config.yaml
router_score: "softmax"
routed_scale: 2.99
init_std_router: 0.0371
num_attention_heads: 8
num_key_value_heads: 4
lr_mult_up: 1.43
Below are experts of layer 5 (counted from 0) of a mixture-of-experts language model. Rows are named router (the router's row for the expert) and show model dimensions 0-127. Each number is 200 + 20 x the weight over its row's rms, rounded and kept within 0 to 999.
After each expert's rows: "gets" lists some tokens that make up at least twice as much of what it gets as of all text. This comes from a sample of Wikipedia text that the model never trained on. Tokens count by the router's weight.

# expert 42
router,198,203,171,218,217,176,184,223,190,200,213,191,200,216,221,220,192,213,182,169,191,177,203,191,236,191,190,186,238,200,244,196,213,217,231,209,150,189,178,210,184,189,216,220,192,199,184,229,222,220,215,210,214,195,189,192,202,191,217,194,211,191,190,195,196,162,198,218,217,188,194,231,212,159,171,197,196,179,214,221,200,193,248,200,195,205,200,172,226,192,221,197,198,175,202,197,212,208,173,208,169,210,217,183,192,197,185,213,223,185,227,178,216,172,199,223,214,204,185,226,206,198,209,223,209,191,180,185
gets: "1", "4", "3", "0", " ", "2"

# expert 31
router,187,166,181,171,186,233,197,229,174,197,221,187,151,187,209,188,198,166,165,213,203,217,186,230,182,161,183,211,179,184,222,197,215,216,208,192,201,216,222,202,204,191,210,207,199,186,195,208,189,194,205,219,184,188,196,195,208,189,203,180,189,213,237,214,202,202,216,245,206,204,168,239,233,176,183,183,205,194,217,180,202,190,217,186,191,218,196,230,202,216,167,180,208,194,211,165,208,198,210,174,209,215,228,203,211,223,189,204,197,189,222,168,170,200,198,217,219,209,212,232,206,213,179,196,225,213,190,176
gets: " (", "–", " \"", "=", "(", "M"

# expert 13
router,222,211,224,178,215,207,189,177,228,208,223,217,218,181,206,214,222,202,194,185,214,204,259,178,190,194,213,224,241,201,224,209,215,239,219,212,172,178,193,206,201,195,179,159,201,193,196,180,228,217,206,185,190,197,206,213,177,205,181,166,221,172,225,160,202,187,191,224,198,216,198,204,202,257,202,166,204,192,196,192,234,184,191,162,226,216,235,210,195,215,202,207,221,195,191,199,169,188,204,199,204,202,208,189,185,230,235,181,206,211,256,179,216,200,181,167,198,204,215,214,216,216,144,175,208,193,207,184
gets: ".", ".\n\n", ",", "9", "==\n", ")."

# expert 27
router,188,222,208,227,184,226,183,203,247,192,187,198,195,204,163,173,197,214,202,201,212,216,199,200,186,223,209,183,158,196,225,231,223,234,221,201,203,188,222,190,187,212,191,241,185,240,191,209,159,169,191,164,205,218,171,180,177,191,192,217,221,219,209,167,181,190,233,191,208,211,171,193,155,184,203,217,207,219,203,208,228,185,165,228,244,188,182,239,193,157,170,215,209,211,214,188,170,211,238,159,215,177,187,206,196,179,226,179,169,207,219,201,204,226,205,241,244,202,175,212,156,185,219,195,205,193,198,214
gets: " to", ".\n\n", "\n\n", " had", " has", " have"

# expert 36
router,197,162,203,203,188,157,224,205,193,207,194,196,217,191,171,209,197,197,182,201,208,221,214,196,200,172,213,198,203,166,159,207,241,250,244,193,217,210,203,178,192,189,173,186,196,206,202,188,245,202,186,209,191,197,234,152,192,197,195,222,216,146,234,210,167,210,243,208,191,208,201,174,221,197,181,257,222,223,225,192,222,182,187,193,219,213,202,233,169,199,190,188,210,183,224,166,216,181,216,210,205,207,185,178,206,196,219,165,202,215,185,204,208,192,183,216,170,224,216,170,167,208,178,177,221,233,202,216
gets: ",", " of", " |", " and", "),", " in"

# expert 15
router,199,210,153,194,217,205,214,180,191,223,204,196,197,211,205,207,211,190,204,178,200,223,173,216,200,203,193,182,224,201,156,194,187,204,196,225,222,209,186,211,222,177,188,235,176,185,205,203,186,205,172,249,177,197,226,195,198,212,235,222,176,202,189,230,233,178,167,184,195,209,202,210,211,201,173,177,176,203,179,200,178,210,243,171,201,207,202,210,245,188,202,223,228,206,202,201,178,207,180,188,202,194,217,204,196,210,176,193,176,171,164,227,231,193,183,221,189,223,190,237,202,211,182,199,194,224,202,210
gets: " D", " A", " W", "A", "D", " C"

# expert 39
router,198,201,240,184,189,189,177,203,248,199,193,219,189,190,175,198,199,227,207,221,192,246,195,180,178,228,201,187,186,181,168,206,224,253,215,200,219,183,247,181,201,224,193,213,194,209,187,202,202,204,208,190,192,192,206,187,166,218,205,219,223,199,216,182,214,191,212,199,238,200,134,201,213,168,230,205,168,196,171,171,184,227,170,233,213,205,227,221,232,170,174,195,218,177,187,167,190,213,219,161,204,210,175,169,203,185,194,227,201,202,205,245,187,170,191,235,225,217,198,224,199,179,200,189,229,217,220,202
gets: " in", " on", " at", " for", " In", " to"

# expert 5
router,223,178,206,197,196,159,193,137,218,203,200,212,183,191,213,198,194,179,212,228,212,220,218,195,193,224,171,189,223,175,203,199,185,211,217,170,194,199,241,233,187,183,153,184,200,153,184,192,225,189,212,197,206,189,223,179,172,202,208,206,214,185,228,200,172,229,228,196,222,222,149,198,185,220,232,209,214,215,180,171,219,205,178,230,198,188,176,216,185,198,191,185,196,201,195,189,197,211,221,200,210,236,207,173,203,210,209,192,226,219,205,214,177,200,182,200,216,212,185,196,197,194,194,182,224,195,187,213
gets: " |", ";", " •", ":", " Succeeded", " Preceded"

# expert 1
router,220,184,204,192,200,220,183,173,189,192,202,162,175,200,179,203,188,164,180,173,228,188,196,222,198,230,225,158,200,205,164,187,199,174,199,230,196,207,217,206,243,223,206,192,234,226,187,198,194,187,200,194,197,186,228,200,237,204,199,211,206,199,190,247,243,165,203,183,193,230,220,229,180,214,205,221,204,217,183,206,200,198,219,194,208,229,201,180,235,172,188,168,180,183,173,221,227,160,202,156,208,222,185,215,194,208,184,220,194,172,189,210,207,216,227,211,199,220,208,184,174,211,183,184,191,220,198,170
gets: "The", " the", " The", "ad", "che", "=="

# expert 10
router,194,176,235,193,191,205,203,175,196,193,202,183,221,184,185,198,222,181,182,198,173,197,215,201,237,166,215,209,186,191,201,224,208,231,179,214,215,163,171,195,184,193,211,185,211,218,198,196,207,181,179,181,193,203,238,178,202,147,163,200,197,194,189,236,167,237,183,191,170,209,177,170,228,199,161,199,235,239,179,203,213,191,171,209,245,222,191,234,201,180,233,214,207,183,182,186,202,186,192,177,231,165,184,167,234,190,205,208,218,240,160,197,192,174,182,233,210,200,208,166,205,203,158,153,170,214,175,176
gets: " and", ",", " he", " He", " it", " she"

# expert 32
router,207,221,227,210,199,187,215,185,209,187,191,196,216,239,196,214,197,191,187,194,204,209,160,214,184,189,206,207,169,195,207,239,185,171,207,195,193,179,196,195,165,200,183,189,204,186,185,227,202,238,223,172,226,190,196,207,216,204,196,194,212,182,230,242,199,187,191,220,214,204,177,205,195,206,230,215,228,195,203,193,234,206,205,203,151,168,205,216,166,194,214,177,162,178,214,208,199,221,211,177,177,197,246,194,215,223,169,214,191,177,196,183,173,222,206,192,197,209,197,216,174,164,207,205,187,184,191,202
gets: "|", "-", " Mac", "ou", "á", "="

# expert 47
router,216,191,189,183,184,185,193,217,182,185,227,189,201,214,246,208,167,220,206,226,189,202,202,191,183,202,217,179,214,156,225,207,167,199,187,233,178,229,223,240,214,208,216,213,197,180,201,222,204,220,218,215,234,203,193,195,192,200,173,205,211,213,195,215,209,188,221,220,211,213,193,210,222,172,208,185,178,150,190,213,211,195,204,188,184,216,204,143,233,192,222,226,205,201,186,226,195,188,182,215,166,224,190,143,178,189,189,192,219,208,193,216,172,195,184,213,228,221,189,180,194,218,202,206,192,203,164,216
gets: " ", "–", "-f", " f", "8", "th"

# expert 16
router,186,208,198,208,161,177,197,171,211,168,209,228,193,213,190,192,192,166,179,208,205,229,193,203,184,171,207,199,218,191,223,210,210,217,231,176,191,193,205,221,203,203,166,184,224,179,196,184,218,209,202,177,223,162,218,178,161,204,184,182,215,187,216,195,183,216,220,177,204,220,173,212,178,200,226,243,194,166,220,200,239,217,205,200,163,204,188,185,172,194,156,199,193,189,189,174,205,212,209,168,234,211,240,186,223,206,190,193,192,192,219,190,203,219,162,210,204,223,211,196,218,208,213,180,205,192,197,222
gets: "\n", "-", ")\n", "\n\n", "==", " |\n\n"

# expert 18
router,196,194,222,213,211,187,196,206,163,196,215,189,216,212,223,206,198,230,211,216,169,205,206,196,210,216,193,210,229,220,227,196,185,237,185,232,169,175,177,222,179,231,219,201,199,182,212,230,206,209,212,196,242,209,188,198,201,200,207,179,193,189,195,204,195,204,167,195,209,170,202,198,194,168,178,192,204,174,215,205,170,183,231,227,194,188,207,192,212,195,198,232,199,191,195,235,197,211,177,191,164,225,203,168,206,219,209,191,184,198,226,185,218,211,170,207,185,228,203,201,212,208,198,202,223,193,192,205
gets: "0", "5", "2", "3", "4", "6"

# expert 25
router,182,194,222,187,184,201,220,197,197,206,171,160,205,184,183,196,178,190,228,222,192,175,202,191,198,182,187,189,201,213,186,155,183,219,224,166,207,228,207,238,205,187,205,172,188,169,184,184,163,194,190,230,196,203,189,222,222,181,203,210,188,172,203,198,181,226,204,194,165,174,234,174,209,202,196,198,197,178,204,180,195,191,196,225,193,204,194,212,174,172,190,226,182,191,209,188,163,191,195,216,237,184,173,244,209,196,237,177,175,233,219,228,200,240,199,187,196,183,210,180,189,202,177,176,189,195,224,219
gets: "-", ",", "ist", " by", " his", "'s"

# expert 34
router,180,166,229,181,184,214,189,226,194,208,186,207,196,180,191,224,193,191,194,246,178,197,196,198,188,210,193,180,190,223,196,171,228,222,221,203,197,194,216,223,227,207,221,212,214,234,184,209,186,159,220,206,172,215,180,205,176,220,181,215,176,209,199,136,207,233,200,215,189,193,162,185,188,144,195,193,230,188,201,187,205,201,194,246,224,203,221,221,214,196,170,237,193,156,215,198,188,179,176,189,171,209,222,191,183,201,213,168,186,198,173,203,143,215,217,241,240,191,188,208,172,221,177,200,178,200,231,188
gets: " was", "0", "9", "8", " is", "7"

# expert 37
router,185,192,232,201,179,178,199,176,192,179,222,211,208,179,196,218,242,184,192,226,213,196,236,187,194,227,184,227,210,175,205,184,207,236,209,209,164,179,210,186,190,191,208,171,220,205,213,157,232,171,180,203,224,213,181,190,169,173,207,208,214,219,209,163,201,182,181,219,188,179,194,197,195,243,173,228,215,197,166,206,219,222,165,217,227,187,199,214,216,196,190,213,191,170,201,214,175,201,189,177,219,207,182,220,207,225,230,175,210,247,227,203,205,186,202,188,201,173,191,227,165,219,187,187,196,193,190,233
gets: ",", ".", "6", "5", "4", "3"

# expert 20
router,213,181,185,200,201,147,221,154,220,201,232,171,190,196,190,187,230,192,185,175,184,193,210,216,195,191,185,197,208,169,161,189,211,237,204,189,202,203,179,195,211,164,167,203,186,200,182,179,233,186,253,209,180,203,189,175,177,201,201,215,195,193,220,221,192,207,217,196,184,200,193,227,219,248,207,200,211,185,183,178,172,196,211,193,216,206,191,216,212,220,199,176,217,170,206,195,210,187,215,209,203,192,218,216,207,196,195,181,208,260,214,216,210,176,185,193,205,172,173,193,226,211,179,178,206,195,205,197
gets: ":", " |", "-", ";", " \"", " -"

# expert 3
router,220,170,205,185,198,185,219,235,211,222,179,212,182,198,189,211,206,221,200,180,229,218,194,215,170,222,204,200,200,192,171,178,238,176,228,214,218,181,182,198,166,176,197,213,194,223,178,223,180,180,216,207,162,220,229,167,203,179,178,189,215,211,189,220,204,162,185,166,173,172,205,208,204,190,184,224,218,205,195,193,199,171,234,201,155,197,223,207,185,200,211,193,210,206,214,177,190,195,230,200,195,203,254,224,190,197,212,209,190,188,189,239,205,192,201,208,189,205,199,173,206,166,207,164,198,218,218,187
gets: "|", " /", " Apps", "+", "Gls", "us"

# expert 23
router,213,207,169,177,206,237,183,199,197,204,208,185,189,198,218,181,170,198,214,182,221,188,176,211,203,215,206,173,231,210,186,224,211,171,208,204,184,173,195,191,210,181,172,216,189,194,200,188,189,209,218,243,181,199,234,194,219,197,218,208,213,241,202,202,241,210,197,196,214,218,184,220,218,177,225,171,197,212,191,214,176,199,251,179,178,215,198,181,214,223,227,192,246,228,200,177,203,180,182,206,197,200,215,190,177,176,190,218,198,187,167,207,212,187,206,206,201,209,206,206,220,218,208,226,210,207,208,192
gets: " S", " F", " B", " C", " P", " G"

# expert 4
router,191,205,194,205,223,202,207,186,219,236,210,204,200,218,233,209,173,250,211,212,193,189,221,214,159,224,205,172,202,179,200,229,169,219,186,215,158,183,167,213,180,211,167,217,159,166,198,231,188,223,211,204,218,211,203,218,228,213,217,192,201,220,207,220,181,192,204,182,215,186,223,180,209,154,187,187,195,183,185,193,183,219,172,219,172,205,189,185,208,209,236,193,200,220,192,218,187,217,209,177,176,181,189,185,177,210,185,215,169,202,216,208,211,160,198,214,242,197,182,166,228,206,181,195,224,190,188,190
gets: "0", "5", "4", "ar", "3", "8"

# expert 41
router,168,187,174,203,172,178,228,201,161,204,205,203,182,216,205,193,195,194,224,246,165,227,202,196,209,213,171,224,190,223,228,182,169,224,214,189,174,211,199,219,183,237,189,196,201,177,191,209,198,206,210,210,238,219,215,194,211,203,223,140,177,192,193,212,201,201,194,214,221,176,168,221,204,203,202,178,185,165,232,208,210,153,222,212,177,190,208,199,195,230,178,204,182,194,204,223,217,237,167,192,203,238,209,171,190,221,184,227,182,195,245,175,173,174,174,201,202,220,202,250,208,192,180,203,216,205,195,213
gets: "1", " ", "2", " mid"

# expert 30
router,199,222,180,203,212,223,234,222,202,187,157,225,166,225,193,181,183,212,204,166,235,193,179,182,191,181,225,216,176,219,185,225,192,184,200,179,238,217,214,164,197,212,197,173,241,201,189,189,180,186,207,186,180,183,225,212,207,212,204,192,192,193,181,188,213,182,212,219,205,230,201,219,219,209,229,212,199,223,186,189,185,236,228,171,197,178,242,194,236,235,209,223,207,224,185,185,224,187,186,206,173,178,254,206,216,200,202,194,184,179,154,171,163,226,213,186,159,166,242,198,208,183,218,192,187,202,215,171
gets: " |\n", " John", " K", " R", " J", " H"

# expert 24
router,201,197,174,213,205,225,173,194,222,207,213,221,211,214,203,226,216,184,210,212,190,171,216,151,173,229,217,155,214,208,190,171,207,168,216,184,212,163,190,199,201,183,191,190,200,208,213,208,212,212,208,224,182,178,197,234,185,184,208,183,190,153,171,187,190,194,180,174,173,198,207,204,201,222,172,226,172,194,196,229,209,187,192,187,196,213,176,162,160,217,218,151,215,231,231,194,213,216,184,226,217,171,203,219,208,189,226,196,238,198,199,177,208,179,192,180,160,192,211,173,220,220,242,242,214,208,181,235
gets: ")", " States", " the", " United", " York", "'s"

# expert 11
router,183,192,195,214,204,176,190,222,191,205,214,185,215,222,244,206,196,208,219,220,152,211,201,214,214,201,171,239,240,220,263,183,175,245,178,220,147,196,180,221,187,236,202,188,205,175,194,214,209,225,216,193,216,220,209,189,179,191,204,176,198,220,180,208,186,200,185,200,234,195,169,219,186,177,183,196,206,181,214,203,199,181,215,221,188,200,209,210,200,224,183,214,196,196,181,223,195,215,180,202,169,253,200,175,187,222,182,202,189,204,222,192,201,183,197,204,215,192,217,241,214,205,189,214,218,191,194,191
gets: "2", "1", "5", "6", "3", "4"

# expert 45
router,172,167,166,242,211,186,235,207,184,212,179,205,172,197,193,199,235,215,217,218,205,224,196,182,203,197,189,194,204,203,169,208,220,189,157,171,237,197,222,237,235,210,181,203,203,173,245,161,154,219,196,202,193,199,191,174,178,193,186,196,198,174,208,191,155,228,250,213,203,238,180,190,228,233,192,189,211,229,206,217,207,218,235,161,182,197,223,198,185,213,196,217,223,240,172,218,183,152,198,193,183,163,201,186,211,216,217,209,222,216,179,222,178,194,193,193,167,217,239,150,196,190,233,181,206,195,205,219
gets: " ", " |", " —", " |\n", " −", " USA"

# expert 0
router,191,219,189,181,212,222,215,214,185,190,194,213,199,180,232,193,215,199,187,170,204,157,175,202,196,206,219,170,178,264,216,205,175,171,195,222,194,202,190,206,215,195,212,145,192,208,193,190,202,180,182,189,218,218,222,204,193,200,234,208,199,207,233,171,225,177,184,208,182,215,210,190,212,188,217,216,192,224,232,198,173,238,219,191,208,213,220,201,186,195,207,225,208,167,197,199,210,167,186,209,183,183,217,194,192,202,223,198,220,186,147,170,186,207,203,212,181,197,205,250,212,222,183,197,202,214,220,174
gets: "0", "9", "1", "2", "8", "6"

# expert 2
router,181,160,189,187,165,190,197,194,210,206,203,224,188,181,192,210,212,204,182,226,192,221,201,207,216,185,213,181,150,180,176,210,212,198,234,195,176,184,214,203,210,183,182,180,210,152,200,217,207,199,208,199,174,176,208,183,182,207,195,214,233,197,192,226,216,213,213,210,208,224,218,198,234,201,192,204,168,247,182,203,184,212,153,183,202,210,225,228,203,177,208,232,190,192,204,178,216,227,231,190,222,180,147,199,205,175,201,187,181,231,221,193,200,202,192,186,192,219,211,171,177,180,188,166,231,230,176,221
gets: " the", " of", " The", " a", " his", "The"

# expert 38
router,158,194,214,206,185,184,188,183,215,201,176,217,202,191,179,235,192,195,194,209,210,237,216,211,198,193,186,205,152,196,169,176,210,194,239,200,184,177,215,198,208,210,188,215,200,177,217,212,201,191,204,222,190,220,205,202,195,195,216,229,205,201,175,211,255,211,213,205,194,202,207,197,222,208,201,220,150,222,184,193,228,225,187,226,218,204,198,198,179,156,194,228,222,232,220,194,180,246,200,173,246,182,162,205,214,188,223,173,164,218,218,209,216,173,171,187,194,208,190,183,191,186,161,159,235,253,189,236
gets: " a", " the", " with", " of", " an", " first"

# expert 35
router,143,204,203,227,209,203,245,220,193,174,171,215,195,182,193,192,216,165,206,181,184,204,195,194,205,200,164,188,202,184,175,191,200,230,188,207,208,181,191,193,201,199,220,204,177,215,209,236,183,172,206,190,171,146,225,182,178,204,201,189,192,200,178,192,161,202,221,188,225,186,145,206,206,196,159,176,187,207,174,176,200,191,188,210,210,196,214,205,199,168,180,182,224,217,200,157,205,210,201,177,221,178,190,176,210,194,195,219,192,206,203,209,188,211,204,194,226,218,188,203,203,209,198,216,186,222,181,204
gets: " to", " =\n\n", " from", " for", " in", " I"

# expert 22
router,219,207,210,158,205,198,196,170,209,219,188,185,223,199,177,176,167,211,210,214,190,197,190,218,205,206,195,181,177,214,194,188,207,214,183,202,245,210,207,194,224,167,193,211,205,218,203,183,240,212,168,178,211,190,176,216,174,229,172,227,211,203,218,179,190,207,208,189,179,244,172,189,197,217,206,193,157,203,207,184,230,160,168,204,195,200,183,222,187,172,186,198,154,178,194,220,212,209,217,207,227,243,167,210,232,215,157,223,198,203,194,226,203,202,198,207,174,215,193,175,187,191,173,200,220,197,219,184
gets: " the", " The", " on", " in", " of", "'s"

# expert 7
router,193,202,194,183,194,176,212,200,191,207,207,212,172,195,217,212,203,225,202,207,186,177,186,187,242,160,172,227,204,225,208,208,168,202,187,201,180,227,179,179,189,195,212,204,220,189,206,199,165,199,174,224,180,240,233,189,217,193,237,197,164,211,203,208,210,208,234,184,210,189,203,221,235,205,190,188,212,237,189,197,179,173,186,166,201,170,170,204,213,229,223,231,229,215,231,227,196,184,190,196,205,201,206,199,179,172,151,234,164,191,201,188,216,191,211,228,137,191,208,200,218,204,199,172,189,211,225,214
gets: " ", "h", " K", "am", "ak", "ar"

# expert 19
router,221,214,187,221,197,179,179,163,193,228,197,205,174,209,185,187,192,215,199,189,196,205,265,180,222,202,187,160,193,183,210,222,218,195,193,185,163,166,177,210,200,210,186,229,169,190,221,227,191,202,186,182,226,164,196,182,220,214,189,197,218,182,235,202,193,214,205,214,193,208,192,166,199,189,195,170,244,198,189,184,231,199,182,186,216,177,218,179,179,195,207,152,199,217,221,194,228,227,201,194,177,155,201,216,209,197,183,189,170,188,213,192,242,170,206,208,208,181,185,170,215,230,197,203,182,180,232,199
gets: "%", " |", ".", " that", " which", " were"

# expert 14
router,186,194,194,202,205,196,210,184,186,207,216,199,219,208,222,188,207,205,209,224,173,220,209,208,211,207,173,208,233,228,254,168,173,218,190,220,169,184,181,193,176,222,197,207,187,202,199,219,199,220,184,193,242,235,183,198,184,190,220,174,178,210,196,206,207,207,168,193,217,176,186,218,186,209,167,188,208,184,202,208,187,160,216,211,175,218,183,229,203,203,196,198,206,184,206,251,214,221,148,198,168,254,209,186,204,208,203,199,204,203,220,179,196,162,198,178,179,198,204,244,197,201,170,211,205,188,177,206
gets: "2", "1", "3", "4", "5", "0"